Weights of a small mixture-of-experts language model, trained from scratch on English Wikipedia.
Experts: 80 experts in each of 8 layers, 32 GeGLU neurons an expert, 4 picks a token, a softmax router, a shared expert of 64 neurons.
Below are experts of layer 2 (counted from 0) of a mixture-of-experts language model. Rows are named router (the router's row for the expert), down (a neuron's output weights, with its number) and show model dimensions 0-159. Each number is 128 + 24 x the weight over its row's rms, rounded and kept within 0 to 255.
After each expert's rows: a language model's description of what the expert responds to. This comes from a sample of Wikipedia text that the model never trained on.

# expert 0
router [126 117 126 162 148 103 128 125 126  79 131 131 161 140 167 130 119  74 101 161 127 162 112 142 111 113  95 107 158 136 130 158 166 135 139 117  96 143 161 107 161  85 147 135 139 143 118 145 102  74 152  95 107 116 127 132 130 111 113 178 116  98 151 109 112 141 145 133 104 124 133 159 132 140 101 108 110 133 131 126 129 111 156 176 115  51 136 156 126 107 160 149 119 137 111 162 134 149 124 166 120 123 132 128 120 151 124 156 128 151  69 146 116  84 191 176 156 123 131 164 132  80 122 137 142 118 152 138 145 133 122 118 156 139  70 136 125 119 127 107 154 154 151 166 128 121  90 131 104 159 109 166 116 140 125 155 142 133 113 104]
down1 [106 140 125  85 109 135  93 134 111 105 136 141 112 156 100 130 110 109 140  65 152  97  68 124 115 163  99 144 134 140 113 115 162 185  94 131 143 125 149 128 150 135 100  70  97 105 138  96 124 127 177 141 160 104 137 166 159 130 138 112 143 123 153 116 124 149 126 128 139 113  98 123  84 103 122 126 117 105  93  82 125 137 136 135 136 154  86  95 170  94 110 180 140 114 120 142 108 134 118 162 142  94 132 163 153 128 117 141 142  94 124 136 168 155 150 123 125 122 128  98 131 147 133 141 140 155 144 146 145 143 117 128 149 158 102 172 129 110 131 133 191 147 138 128 131 132 122 136  64 118 154 117 157  95 135 136  93 134 162 123]
down2 [ 93 134 104 147 143  78 131  95 118 160 161 133 132 154 158 142  96 125 104 150 130 107 132  95 118 100 135 156 123 117 140 106 162 136 155  83 135 135 139 129  62 115 127 109 120 148  95 113  76 104 165  84 128 153 125 179 141 141 116 128 165 143 143 160 137 137  88 164 142 147 113 102 142 154 170 180 106 138 168 170 138 112  97 130 116 149 105 146 165 120 143 130 175 105 121 144 136 123 139 121 100 128 106 163 144 127  92 161 138 106 163 130 132 140  96 135 145 112 134 159 104 121 100 106 131  88 112 111 130 112 130 148 109 138 117 120 101 121 111 113 138 146  88 102 127 115 136 135 113 147 175 116 141  94 135 157  73  87 161 119]
It responds to: Digits in numbers. Single digit tokens inside numbers, especially the final digit of years after 200 or 201, plus table figures and percentages.

# expert 8
router [154 139 119 138 115 120 146  98 124 100 150 134 129 133 128  89 154 116 133 126 129 133 151 124  86 137  94 128 115 123 158 108 120 145 113 101 138 109 155  87 123 147 102 102 159 109 131  55  98 138 159 108 130 134 109 142 150 120  89 143 153  93 125  99 104 143 105  69 129 176 121 137 138 129 102 121 163 144 132 125 128 128 163 141 182 108 104 122 115 148 138 138 132 139 115 150 142 130 146 165 198 123 174 160 117 123 166 138 135 136 105 155 145 120 125 148 154 131 140 162 136 128 104 124 161 128 185 121 177  96 131 129 154 129  95 152 177 154 125 115 131 141 114 137  46  90 113 161 135 147 110 151 120 132  97 134 121 116 166 116]
down0 [125 191 123 137 152 112 115 158 108 125 130 112 119 137 134 138 113 104 103 135 102 113 123  89 140 102 131 107 177 141 115  88 123 110  87  99 162 144 148 140 106 122 157 125 121  75 113 101 170 135 147 147 141  94 127 136 157  99 164 146 135 118 130 153 152  89 109 118  99 120 151 146  94  86  96 122 121 116 160 115 128 168 107 181 104 128 133  97 133 103 145 113 136 150 139 114 138 128  92 106 132 162 104 122 164 119  96 184 115  90 114 118 144 151 175 145 157 135 154  86 166 188 131 148 137 141 124  95 122 135 117 119 159 103 119 122 121 121 111  95 151  97 115 133 128 135 125  97 142 185 122 143 105 127 139 151  73 106 146 141]
down1 [116 161 114 119 159 131 132 123 139 128 120  79 120 179 155 156 140 112 134 107 104 147 132  96 128 127  99 118 115 121 144 131  91 152 139 160 110  95 164 184 133  66 153  79 158 149 118  73 167 141 115 121 108 133 124 112 136 142 140 152 166  81 121 138 169 159 107  93 128  93 121 131 156 110 112 146 114  99 150 140 127 170 120 112  87 121 106 109 126 132 140 133  95 168 116 175  90 153  80 131 123 128 139 159 126 129 137 108 137 113 125 148 113 121 133 106 121 146 149 132 138 111 104 138 100 141 145 134 114 103 141 148 106 149  96 108 104 124 120 149 202 112 134 121 123 156 139 104 148 163  95 105 156  74 130 100 111 160 137 113]
It responds to: Prepositions and plural s. Prepositions after verbs or nouns (of, by, as, for, on) and word-final s in plurals or names, e.g. cell-s, war-s.

# expert 42
router [155 107 149 117 154 121 144  88  87  81 125 122 114 113 148 117 122 114 111 131 139 153 156 103  70 135  96  80 160 127 174 106 117 154  84 138 143 135 150 128 127  79 113 103 171 105 112 124  94 110 129 148  95 117 130 133 152 142 105 134 154 106 125 156 146 156 135 129 122 137 154 124 115 137 132  75 125 139 120 113 114 115 128 142 137 113 114 119 131 127 130 129 141 137 131 145 125 137 170 148 155  94 171 130 144 125 187 160 135 116 115 146 155 114 147 171 146 139 171 136 124 121 149 146 163 106 163 146 159 122 120 133 160 181 124 169 141 140 137 109 189 107 159 125  79 108 117 136  93 105 135 131  81 138 159 146 111 116 148  64]
down1 [110 179 124 123 128 111 108 155 127 100 117 158 122 130 106 112 138 185 107  99 142 123 140  78 116 130 131 120 171 127 123 144 151 145 130 153 131 102 142 131 107 140 100 112 140 116  92 116 132 136 132 142 107 130 170 169 146 102 148 114 126 120 107 151 162 116  94 148 131  76 114 187 106 114 156 135 156 130 113 114 146 142 173 168 159 149 116 134 102 147 133 128 120 114 137 110 172 128 133 181 135 153 178 120  95  84 113 129  85 150  85 111 111 155 109 139 107 131 131  90 151 128 146  73  77 133 113 141 132 120  99 112 135 108  91 124 181 108 102 115  83 137 139 115 150 160 125 109 130 134 162  92 161 158 136 129 104 116 142 107]
down2 [158 104 152 134 112 178 113 155 112  69 151 126 159 128 133 110 112 136 126  91 137 161 142 138 137 146  95  42 115 140  92 126 136 164 144 112 143 115 123 114 125 133 111 119  99 155 135 148 137 125 142 113 129 130 167  99 149 133  89 127 112 131 140 104 175 114 115 135 122 122 109 117 112 108 118 164 104 131 109 105 152 174 126 140 137 118  86 101 111 173 107 171 164 150  90 149 159 127 109 139 113 142 205 119 107 119 127 164 102 125 161 146 129  98 103 149 127  52 137 101 126 116 120 107 119 134 134 137 126 129 135 118 148 110  95 115 100 121 102 147 107 103 131 146 112 139 114 108 107 159 166 143 152 139  97 106 130 144 173 157]
It responds to: Plural s, quotes, ear. Word-final plural s, the piece ear (near, nonlinear, research), opening parentheses before years, plus quote marks and apostrophes.

# expert 16
router [139 108 134 141 113 115 102 105 147 113 111 143  76  94 154 108 172 112  90 146 103 143 160  93 133 120 112 136 156 111 100 162 146 118 127  83 120 136 156 149 136 126 142 157 136 132  80 137  90  77 159 127 135 123 102 185 146 110  68 157 134  80 148 117 127 135  73 137 130 117 171 117 135 131 143 133 115 137 109 141 138 108 123 156 162 134 150 154  80 128 162 105 158 150 130 123 124 132 116 145 173 107 149 134 144 123 174 123 130 169  87  86 143 101 145 176 122  99 152 133 100 123 146  74 123 140 135 116 116 110 122 164 115 124 107 105 101 132 126 129 147 163  89 126 150 162 115 127 106 108 107 136 140 122 175 121 149 144 121 129]
down1 [112 161 153 135 144 140 149 139 107 132 113 155 178 114  72 132 151 122 116 103 190 129 112 127 131 141 145 132 107 139 133  94 124 135 134 129 148  99 108  74 152 130  77 131  94 109 137  85 124 153 128 124 121 137 134 116 147 144 128 186 137 116 137 126 107  90 147 128 183 108 117 151 125 143 123 135 128  71 102 120 103 101 109 103 114 140  90  97 161  90 145 141 117 102 132  69 157 143 110 102 128 151 150 101 150 145 109  96  75 110  96 137 128 154  81  88 128 101 136 132 172 167 138 111 128 147 130 132 117 173 145 132 115  97  83 125 138  92 130 143 163 140  80 122 109 129 123 107 133 123 126 117 123 105 132 114 140 114 161 104]
down2 [105 141 159 157 137 138 148 153 129 131 143 134 183 138 117  96 131 104 137 137 109 155 137 124 127 115 133 145 102 136 150 147  86 152 162 168 131 165 120 139 109 119 126 146 155  94 122  98 128 116  72 128 151 136 140 164 160 103  88  98 134 149 181 144 111 117 180 113 147 152 148 151 143 126 124 143 110 132 131 136 102 174 119 113 137 179 202 158 127 133 125 152 105 112 134 127 145  92 117 109 182 125 119  99 147 145  74 115 146 124 127 109 138 148  97 145 112 128 142 178 153 130 122 173 131 103 127 128 116 142 120 125 129 130 108 104 144  90 174 144 118  58 166 117 136 138 117 155 139 125 137 121 114 143 131  88 172 126 155 108]
It responds to: Years and months. Year and day numbers in dates, such as 201, 199, 18, and month names, especially the split Feb-ruary, in birth dates and histories.

# expert 43
router [145 120 129 136 124 122 110 137  92 116 170 144 141 121 147 128 148 108 103 183 109 126 171 149 148 133  82 143 121 119  94 113 127 122 120 122 119 158 143 121 155 136 140 147 144 155 118 114  77  97 199 125 123 115 105 132 131 127 112 146 137 120 140 129 113 150 124 138 104 114 144 163  85 107 103 102 102 139 105 135 171 126 111 151 118 106 129 127 125 134 123 157 139 133 113 174 214 159 148 175 152  79 147 106 109 131 163 143 125 137 106 100 152 102 123 153 137 111 138 128 154 113 173 130 180 115 150 140 159 116 124 160 175 116 111 101 120 126 135 133 139 155 110 145  77 123 109 136 117 174 139 152  99 109 145 113 137  66 170 126]
down1 [150  58 126 120 109 122 137 161 151 111 114 109 149 161 111 148 126 132 165 124 158 123 113 124 104 151 117  92 127 155 151 136 157 169 114  97 109  99 146 103 151  77 122 122 116  97 115 101 100  65 160 104 124 145 118 107 142 140 122 129 123 105 133 109 101 145  86 142 126 144  98 139 175 152 100  95  81 124 177 129 176 131 139 119 165  94 120 101 133 152 132 126 142 109 131 120 126  99 152 106 125 137 143 137  88  96 144  88 154 153 136 123 157 152  92 116 154  92 101 104 138  86 139  85 121 119 129 156 134 151 175 128 129 160 111 138  94 126 169 115 136 120 148 157 106 116 129 137 125 101 169 138  96 111 132 142 113 140 124  81]
down2 [152 162  98 136 169 124 110 113 109 124 164 122 175 153 137 148 129 143 146  89 139 130 155 140 134 139 152 141 125 103  84 153 150 145 136 121 145 114 118 111 147 137 105 113 122 118 142 103  87  95 142 110 125 175 120 168 101 155 141 135 100 118 103  61 115  79 138 129 127 116 116 139 108 150 124 152 108 155 108 112 149 147 104 122 152 148 107 184  77 101  89 175 123 141 116 154 123 112 100 159 113 106 126 132 117 155 110 102 116 123 125 115 129 111 148 142 150 109 179 148 125 151 139 147 140 112  94 166 171 103 142 111 163 133 113 133 133 188 150 147  97 154 102 135 174  84 126 106 137 108 112 120 154 121 130 190 118 118 131 104]
It responds to: Capitals starting words. Space-led capital letters opening proper nouns, mostly in tables and lists, such as F-alcons, S-ociety, B-ears, F-irst Division.

# expert 13
router [155 141 161 141 115 143 126  82 136 105 121 125 112 104 135 102 116 116 104 156 102 141 132 140 101 109 110 148  80 116 148 153 133 150 140 102 104 129 165 155 151 130 158 154 116 130  93 139  96 128 165 129  98 126 127 111 119 131 112 128 122 122 142 116  82 123  45 137  89 133 152 140 104 145 124 109 125 134 144 195 168 134 137 138 131 147 172 158 122 186 179 151 182 124 119 140 146 138 113 149 172 113 155 118 148 126 169 139 178 137 128 128 141 107 118 130 127 111 161 127 171 115  94 116 112 116 128 113 140 120 136 191 144 102  87 141 131 117 145 163 156 153 137 125  96 139 121 152 143 110 118 143  88 132 144  87 169 111 119 120]
down0 [180  90 132 127  93 132 123 140 155  72 161 136 111 115 161 124 127 142 110 107 147 146 151 141 154 157 152 123  94 155  83 138 122 136 118 145 161 143 112  84 141  85 117 144 116 142 118 164 134 161 136 157 144  94 134 159 170  98  90 149 118 129 133 129 121  90 171 128 123 132 131 143 124 150 153 129 144 112 112 111 107 136 111 124 136  95 172 118 135  97 141 117 129 134 123 132 126 142 156 128 125 128 153 128  75 188 103  83 182 100 128 166 110 121  98 134 112 109  72 127 124 140 133 123 106  93 142 137 111 139 121 113 107 106 151 155  54 119 130 146 120  91  80 146 103 146 126 153 123 168 112 161 137 123 124 153 117 117 161 149]
down1 [156 139  92 118 136 118 121 143 100 154 108 138 145  72 127  87 137 145 112 154  84 182 158 126 113 126 144 120 142  93  90 114 130 156 141  89 133 131 108 176 127 133 130 151 131 111 128 168 152 100 140 196 135 109 136 118 113  82 151 109 133 157 123 142 128 164 110 103  96 142 126 151 148 105 114 145 156 144 153 124 137 119 139 160 126 129  55 131 104 176 109 112 124 145 111 148  97 112 169 151 127 137 169 144 176 107 128 132 123 125 143 105 124 109 128 138 130  97 120 124 146 145 152  90  93 155 126  97 155 197 133 133 172 100 131 149  86 100 128 131 122 148 104 134 120 111 122 172 162 133 117 138 103 129 130 158 128 150 147 141]
It responds to: Proper-name onsets, -ian suffix. Capitalized name beginnings after a space and -ia/-ian endings, such as As-ian, Is-rael, St-ones, Le-gends, plus heading markers.

# expert 18
router [123 140 171 130 172  90 125 133  97 138 146 117 126 102 149 102 151 116 102 135  98 195 163 154 114 109 117 128 107 112 142 111  97 172 152 131 117 158 139 154 141  95  93 113 153 166 108 115 106 134 156 145 136 186  91 101 182 151 122 164 130 130 141 105 120 112 154 134 125 148 113 169 105 154 123  80 121 134  59 115 130 110 122 146 163 119  93 138 110  88 119 114 136 130 120 168 153 150 135 126 142 100 141  98 135 148 137 123 110 129 113 146 136  96 148 114 167 135 165 158 151 120 151 114 112 119 153 118 125 132 161 194 135  99 104 135 110  99 104 111 116  94 160 127 145 117 114 166 108  94 121 161 120 120  91 119 136 122 119 111]
down0 [145 104 117 125  87 148  92 128 125 127 121 152 143 182 126 142 133  70 113 151  84 147 106 132 134 137 189 101 169 122 149 103 152 124 116 132 149  94 169 170 110 117 149 131 106 163 158 117 146 126 111 157 127 135 114 109 118 112 122 132 121 111 114 135 149  77 131  93 124 143 127 130 135  96 121 142 151 104 156 126 174 128 129  91 130 144  94 120 136 134  93 138 106 144 117  98 119 163 155 146 127 123 161 126 159 118 107 121 119 134 110  83  93 159  94 124 137 153 140 114 114 106  71 114 104  96 106 154 114 129 152 133 137 126 128 119 150 117 105 136 135  91 138  98 137 172  76  92 112 116 100 132  78 119  99 158 117 195 153  96]
down1 [137  98  94 100 135 153 146 148 180 151 114 156 103 121 141 118 155 129 110 128 205 130 116 127 141 158 116 124 100 142 128 139 102 110  78 131 191 129 137 117 139 141 144 188 128 125 112 114 141 142 137 124 140 154 121 100 121 151 144 136 101 151 160 134 149 172 159 137 149 111 127 155 124 161 142 101 135 116 135 127 133 139 114 137 124 174 139 145 111 131 118 127 107  83 116 123 126 128 110 127 148 154 139 117 175 171  82 118 182 128 128  96 155 139 130 162 132 154  99  94 168 174 164  93 133 121 148 130 106 144 128 101 131 120 152 191 148  95 128 150 107 139 113 147 158 143 168 148 172  88 105 151 124 119 130 144 146  97 148 120]
It responds to: Mid-word p, m, en. Word-internal pieces p, m, en, em, op, as in hy-p-ocrite, com-p-uting, cont-em-porary and chos-en.

# expert 51
router [153 129 145 197 108  91 129 111 141 126 111 141  97  99 127 149 137 131 133 137 122 215 160 156 132 124 123 109 156 130  98 136 152 119 103 125 124 147 152 111 133 144 138 149 129 148 104 101  80 117 129 134 106 172 123 132 135 112  90 159 128 100 115 145 141 112 132 131 104 143 146 162 116 120 134  84 131 147  83 105 129 120 108 175 124  75 170 120  98 123 143 145 152 107 149 119 158 154 149 140 175  93 127 138 126 122 139 169 150 108  86 103 136  95 146 143 125  93 122 134 122 108 107  95 149 168 136 163 139 138 179 113 167 121  86 100 169 105 135 137 124 173 152 132 108 135 124 145  99 132 105 154  93  86 117 122 132 133 125 109]
down1 [130 142 145 116 152 106  66 115 138 153 138 150  93 172 170 154 139 131 127 125 110 151 122 112 138 144 132 134  90 106 147 125  97  94 113 115 135 134 156 155 125 170 133 134 146 179 131 151 124 130 138 136 144 112 109 144 100 112 125 203 103 117 111 108 107 116 133 167  99 113 144 139 162 178  74 104 151 103 128  98 115  89 135 117 122  89  95 105 128 129 143 130 109 139 127 115 140 170  78  91 135 123 140 161 130 158 145 125 160 179 119 185 162 135 182 148 147 140 132 127 150  87 119  94 162 127 138  89 122 129 128 126 111  95 145 139  90 118 101 149 138 107 145 142  97 111 122 113 151 143 151 172 138 139 124 122 119 127 127 162]
down2 [171 106 123 144 155 110  85 126 143 112 124 130  92 146 118 107 162 108 120 124 129  96 157 127 117 117 157 149 148 128 128 102 119 169 104 126 128 141 136  95 182 102  83 134 133 105 149 113 125 151 114 146 155 104 104 151 133 142  92 169 142 150 132 101  95  82 109  79 152 150 127 177  93 103 147 126 123 123  84 104 143 157 118 134 157 121 124 114  82 136 140 156 108 114 120 128 128 132 175 171 122 151  90 168 137 122 121 103 114  82 158 117 124  97 136 104 137  91 117 131  98 129 129 158 153 148 120 121 108 121  59 127 138  81 145 149 107 169 108 141 113 116  85 101 149 131 106 149 118 114 150 181 126 147 139 149 109 107 135 134]
It responds to: Numbers in table cells. Leading space-prefixed digits in tables and stats, e.g. 0 in percentages, win–loss records, standings ranks, and coordinate separators.

# expert 14
router [139 159 151 173 127 108 124 109 134 124 127 148 126 145 124  83 147  68 130 134 125 143 140 164 147 133  47 159 144 128 177  95 137 135  84 105 130 125 147 122 162 118 122 128 179 148  61  95 134 117 124 111  86 149  83 164 125 153 108 136  97 122 141 128 125 135  67 156  91 113 146 153 108 115  95 105 100 130 135 144 145 126  99 158 147 100 132 139 132 118 159 144 157 153 149 145 129 127 117 134 137 113 146 122 137 128 170 156 158 153 113 154 127  76 120 125 176 139 104 172 106 126 110 108 145 133 127 154 117 110 138 135 105 141 112 145 131 145 191 137 116 168 143 151 111 116 104 129 102 150  98 147 132  99 132 126 119 114 136 108]
down1 [125 132 111 183 129 148 125 138 126 147 102 136 116 118 152 124 136 140 121 114 100  68 115 148 130  81 174 122 165  75 167 132 134 132  79 151 131 115 119 121 101 148 122 119  96 153 169  76 138 111 107 136 159 127 143 103 137  79 146 152 124 133 123 110 136 134 138 114 119 145 103 113 115  88 111  82  98 137 134 136 160 152 122 142 119 135 144 123 128 126 155  97  98 167  96 102 181  86 146 140 146 118 161 155 132 105  86 119 125 135 117 100 122 139 121 116 133 162 130 136 138 133 168 146 145 136  96 117 137 133 106 120 145 123 128 109 117 158 120 194 146 118  86 147 117 138 112 151  97 155 111 178 106 139  91 189 177 124 139 122]
down2 [110 189 152 100 117 128 121 147  98 137 104 163 105 106 123 131 146  70 115 124 116 159 152 122 139 142 130 169 159 120  97  89 147 157 162 139 136  78 127 127 127 129 155 152 105 190 123 112 147 124 115 110 155 122 126 159 106 120 132  83 129 165 155 165 135 153 193 109 127 147 145 170 124 108 117 113 127 144 124 127 184 130  93 117  98 117 107 112 112 156 135 136 124 137  91 176 167 121 155 112  62 133 101 160 114 141 191 132 184 126 111 126 139 124 125 116 123 109 103 138 162 119 119 116 107  87 105  82 102 121 114 142 109 112 158 117 103 117 114 144 145 149 117 142 149 149 117 128 134 148 142 131 145 117 116 128 109 123 140 130]
It responds to: Codes, symbols, capital fragments. Capital letters inside acronyms and identifiers, and symbols in tables, formulas and codes, e.g. NM_, H_{2}, TKO, CA.

# expert 34
router [170 166 128 164 123 112 122 157 147  75 126 110 129 135 149 117 138 121 142 138 118 125 168 115  99  95 113 137 132 120 139 111 131 199 124 117 149 112 139  86 146 153 118 119 127 130  95  98  65 110 143  85 162 126 132 134 122 102 114 131 140  84 145 112 130 142  87 112 132 103 113 153 125 137 107 117 147 114 130 126 128 120 153 169 174 117 114 108 116 114 149 145 138 181 123 138 176 158 162 176 165  85 157 144 154 166 156 134 122 144  97 141 136 122 162 131 132 151 150 143 120 107 130 131 150 180 161 122 170 152 166 149 147 103  99 130 122 146 113 128 141 132 118 125  56 144 111 133  94 149 101 153 125 112 104 115 122 103 161 121]
down0 [117 123 129  73 114 109 149 115  92 106 126  73 124 124 138  93 108 112 105 134 129 109 102 104 155 126 105 129 129 130 133 140 146 155 155  98  99 145 115  87 125  79 138  93 100 156 137 132 115 177 157  88 135 140 101 140 133 156 137 138 137 175 154 147 109 109 150  75 118  88 100 102 127 115 140 137 119 108 162  87 147 138 142 147 120 115 126 117 106 134  92 164 160  97 139 133 175 102 151  91 144 119 122 174 118 130 141 126 136 156 102 130 135  91 120 102 101 167 184 114 137 132  78 128 105 162 158 102 127 111 146 190 140 157 114 103 134 135 110 137 127 105 120 120  85 144 150 143 152 145 166 126 110 118 177 117 127 133 137 126]
down1 [118 119 120 103 137 169 163 104 124 110 132  96  76 123 137 115 156 150 143 137 119  88 111 107  84 108 148 128 141 166 124 150 117 134 126 127 106 145  97 138 148 149 127 121 105 104 118  92 146 135  86 114 168 120 121 155 116 125 183 132 149 108 130  97 115 168  70  83  87 151 171 101 150  96 127 163 136 139 182 149 138 153  85  88 163 166  93 145 154 123 174 104 149 136 101 104 130 103  99 160 122 135 135 141 106  94 125 139  90 143 155 148 143 110 148 119 138  84 142 123  90 102 105 116 128 154 139 126 166 127 131 106 163  85 131 146 153  96 146 135 127 141 104 136 108 131 153 120 108 120 139 117 126 108 104 127 134 147 174 120]
It responds to: Common prepositions. Prepositions of, in, to, from, at, for following nouns or verbs in running prose, as in members of, interest in, decided to.

# expert 48
router [128 143 150 164 119 139 121 100 100 102 122 117 130 108 139 141 146 128 130 203 131 143 142 128 110 119 101  97 118  96 108 147 122 120  76 121 134 140 172 173 137 125 116 112 162 180 114 111  77  96 121 126 114 187 145 124 105 108 114 143 102 105 138 143  93 145 109 130 146 127 158 161 123 135  84  94 107 140 103 142 110 129 134 154 163 150 177 160  94 151 122 126 146 151 161 147 161 151 147 148 158 108 130 127 115 132 184 120 130 145 125 117 184  84 137 150 117 114 156 114 125 129 110  95 133 145 117 161 145 111 130 129 131 108  57 157 127 128 144  94 128 120 100 149 118 130 130 124 142 127 104 148  93  94 113 146 182 112 154 119]
down1 [118 134 132 119 121 110 149 134  97 156 190 135 107 146 122 141 111  88 115 136 140 100 122 155 124 123 123  93  88 178 144  74 103 122 114 155 134 107 101 144 126 123 161 122  79 142 144 159 123 121  99 125 118 136  92 111  93 167 113  83 110 161 161 124 121 120 103 119 125 145  94  93 137 145 145 131 121  90 102  93 119 144 139  75 139  97 111 156 119 161 143 125 134 154 123  96 127 139 131 119 148 106 111 153 156 120 153 117 153 116 152 123 104 104 109 142 106 127  65 104 146 107 161 142 135 124 137 114 113 153 121 140  50 157 150  90 112 139 146 148 139 119 152 109 147 132  73 155 148 129 146 141 140 128 142 200 111 132 145 151]
down2 [107 125  94 136 161 134 114 118  72 131 140 112 105 149 150 169 142 101 147 105 136 153 159 131 113  98 122 115  86 140 102  78  83  98 125 142 116 150 133 173 123 125 148  81 152 157 119 140 144 150  86  86 101  89 110 137 137 109 126 158 142 124 113 155 104 126 158 136 104 167  81 134 133 144 119 165 147 146 167 157 127 114 139 120 133 169 147 140 157 108 140 132 135 107 122 123 123 137 178 124 113 141  95 163  78  34 114 135 136 136 124 121 153 166 150 138 131 124 147 127 115 105 134 145 135 136 140 113 117 165  99 151 120 145 139 113 115  98 149 148 130 153 114 132 135 132 150 145  93 102 176 165 145 157 110 132 102 154 105 119]
It responds to: Capital vowel word starts. Space-prefixed capitals starting names or words, especially P, E, O, A, V, as in Olympia, Opened, Vives and Pitești.

# expert 22
router [130  94 178 126 146 120  63  94 137 119 127 105 135 129 121 109 135 103 100 153  83 174 168 145 114 114 103 150 143 134 142 159 157 158  95 109 109 128 122 134 173 139  96 154 135 109 107 131  57 120 159 126 137 114 114 163 134 135 106 144 143 117 131 102 136 103 138 167  95 180 139 161 127 123 132 113 125 131 150  99 111  68 128 172 140 121 107 151 119 115 140 121 185 191 160 140 128 129 151 119 157 114 135 163 124 153 158 121 128 175 107 140 112 142 145 131 135 131 149 127 117 160  99 152 142 161 155 133 143 118 124 143 164 103  91 126 150 162 110 110 145  96 112 159 105  96 130 164 101 148 152 122 113 123 142 100 140 118 133 134]
down0 [160 122 117 124 152 115 124 182 111 119 145 136 155 139 158 118 170 108 111  93 107 184 120 107 147 102 131 117 104 114 121 141 148 106 186 140 112  87 153 115  84 143 182 139 139 100 163 153 138 130 139 148 126 171 127 111 144 141 159 111 155  92 122 146 117 118  72 128 135 116 159 161  45 159 115 161 111 139 150 163 126 144 159 129 127 157 145 157 128 133 123 156  91 140 157 155 180 130 114 144 145 151 158 117 129 118  96 119 118 105 112 105 155  76 133 134 141 108 139 104 154 126 108 115 106  80  99  80 141 128 129  91 141 114 123 126 127 129 132 136 133 126 127 157 162 136 153 113 154 107  97 143 107 146 140 116 153 125 117 146]
down1 [112 143 154 126 151 151 117 145 145 117 126 117 147 163 136 126 108 162 109 128 147  96 110 118 135 103 113 100 126 136 111 140 127 147 107 112 108 147 138 178 116 117 141 149 108 169 143 126 165 156 108 134 124 155 176 125  83 123 152 150 130 129 138 106 141 132 127 183 121 112 124 116 116 162 125 131 178 187 102 153  78  86 163  78 125 131 115 130 120  96 127  99 101 131 128 112 100 136 108 120 103 166 130 156 139 110 144 134 128 117 145  94 171  74 132  85 137 158 108 147 150 109 136 153 126 120 113 142 125 116  74 121  89 161 140 154 137 177  94 145 157 171 157 145 137  91 108 102 148 141  88 128  84 123 144 115 152  84 113 138]
It responds to: Field-label colons. Colons after labels in infobox lists such as Species:, Full name:, Years:, plus dashes, slashes, opening parentheses and = headings.

# expert 24
router [140 122 179 149 123 155 102  94 104 119 123  93 144 155 157 117 121 123 126 152 109 158 165 146 117 113 100 119 117 139 117 142 154 112 130  95 115 122 150 152 158 132 138  98 153 112 120 108 122 106 136 140 114 132 114 127 187 154 103 143 113  94 142 151 135 159  41 159 108 110 182 151  97 131 137  99 105 128 179 153 127 127  97 172 113 112 108 151 160  59 128 139 124 155 116 128 132 172 127 167 132 101 176 124 115 138 162 149 160 119 115 128 132  99 132 140 168 131 123 122 106 124 149 127 136  87 148 135 153 159 155 155 120 138 109 144 115 133 132 129 110 125 142 126 127 111 127 142 104 114 107 146  78  62 109 103 135  83 138 130]
down0 [128 105 116 155 140 142  79 113 109 138 118 154 120  79 120 126 109  86 126  77 147 137  93  68  92 136 149 143 110 135  76 149 127 132 140  83 114 138 125 115 117 162 177  87 117 111 138 123 124  90 144  99  77 132 138 102 115 156 128 123 113 133 126 136 148 150 116 109 125 155 112 137 159 103 128 123 173 114 120 132 113 134 145 132 102 105 150 143 146 154 146 109  91 103  66 139 170 167 149 111 146 146 150 159 146 109 126 133 125 159 105 152 122 148  90  98 107 135 161 126 127 139 110 149 103 145 131  99 122 137 138 134 137 120 124  92 126  96 107  62 124 161  96 170 102 153 136 126 160 107  96 144 124 117 104 115 104 123 156  76]
down1 [ 93 123 139 102 124 151 109 164 185 116 142 116 115 115 137 168 149 116 146 113 157 135 124  69 142 149 121 112 156 129 114 134 122 118 148 134 124 135 134 133 107 104 127 104 139 167 149  72 144 127 138  98  86 132 148 139 117 139 105 161 114 139  94 126 124 126 163 145 139 107 150 114  96 115 146 127 105 142 162 132 108 149 129 134 115 127 123 157 130 112 184 146 210 113 165 205 167 158 150 149 149 122  84 165 117 119 152 111 143 116  86 130 164 133 139 111 173 175 134 146 148 139 133 117 143 159 144 148 161 119 127 141  94 123 137 107  91 134 134 107 116 163 126 143 117 182 118 153 143 116 130 100 110  92 160 116 113 141 120 145]
It responds to: Word-final letters, commas. The D in COVID-19, final letters of names such as Magdalen-a and Ragnval-d, hyphens and commas in date and season lists.

# expert 59
router [169 169 158 143 142  89 138 132 112 133  91 152 138 144 133 124 139  84  98 121 109 146 144 111 106 133 106 155 163 127  95 154 160 142  76  82 102 131 169 127 155 153 132 156 118 166 111 109  76 114 164 124 145 106 114 151 114 137 118 131 140 100 124 124  93 117  89 119 112 128 146 158 110 144 123 111  94 121 156 141  90 117 128 150 141 108 121 147  88 119 169 129 141 167 139 118 139 114 137 170 147 109 127 161 108 146 161 133 109 161  93 129 135 129 151 185 152 153 123 129 111 121 159 127 131 130 122 121 148 146 102 116 202 149 108 138 139 126  99 124 140 173 131 148 104 136 122 159 121 150  81 147  74 136 131 144 140 111 168  83]
down0 [140 117 169 142 132 108 104 138 157 109 135 127 123 160 142 117  99 118 114  91  97 112  85 144 119 120  97  91 113 100 181  88 135 147 145 123 124 158 157 145 156  66 105 150 104 105 110 107 107 147 127 160 123 127 113 134 154 110 143 135 119 124 132 119 137 120 131 115  90 121 152 123 129 142 121 110 131 149 171 111 129 125 135 110 183  99 116 149 110 113  93 119 106 171 110 141  95  86 128 121 132 112 155 160 148 135 133 113 140 111 137 119 107 118  73 148 136  84 103  79 135 116 120 119 112 144 102 106 166  84 142 115  77 134  77 144 118 117 158 152 169  74 138 188 172 128 140 101 147 104  95 107 131 151 141 121 130 137 158 111]
down1 [100 153 140 117 181 135 156 126 132 156  70 137 137 144 132  98 141  87 122 150 158 136 122 151 156 104 125 171 128 126 120 107 161 113 135 123  97 104 174 134 145 159 138 136 167 124 126 113 144 116  82 144 125 136  87 151 116 110  74 156 121 113 137  80 115 147 140 146  62 148 114 145 145 119 165 143 114 171 143 158 133  52 156 156 160  89 145 110 101 139 140 107 130 150 128  82 137 158 111 124  90 147 164 131 143 110 128 120 112 103 135 157 118  79 160  91 126 135 106 132 108  99 131 120  96 137 112 130 158 118 130 100 121 109 121 146 168 122 124 116 115 113 144 130 121 160 138  88 148 103 121 127 132 111 152 106  91 104 107 130]
It responds to: Number and coordinate symbols. En dashes in scores and year ranges, degree, minute and second marks in coordinates, and decimal digits, as in 1–0–0, 48°30′S, 2020–21.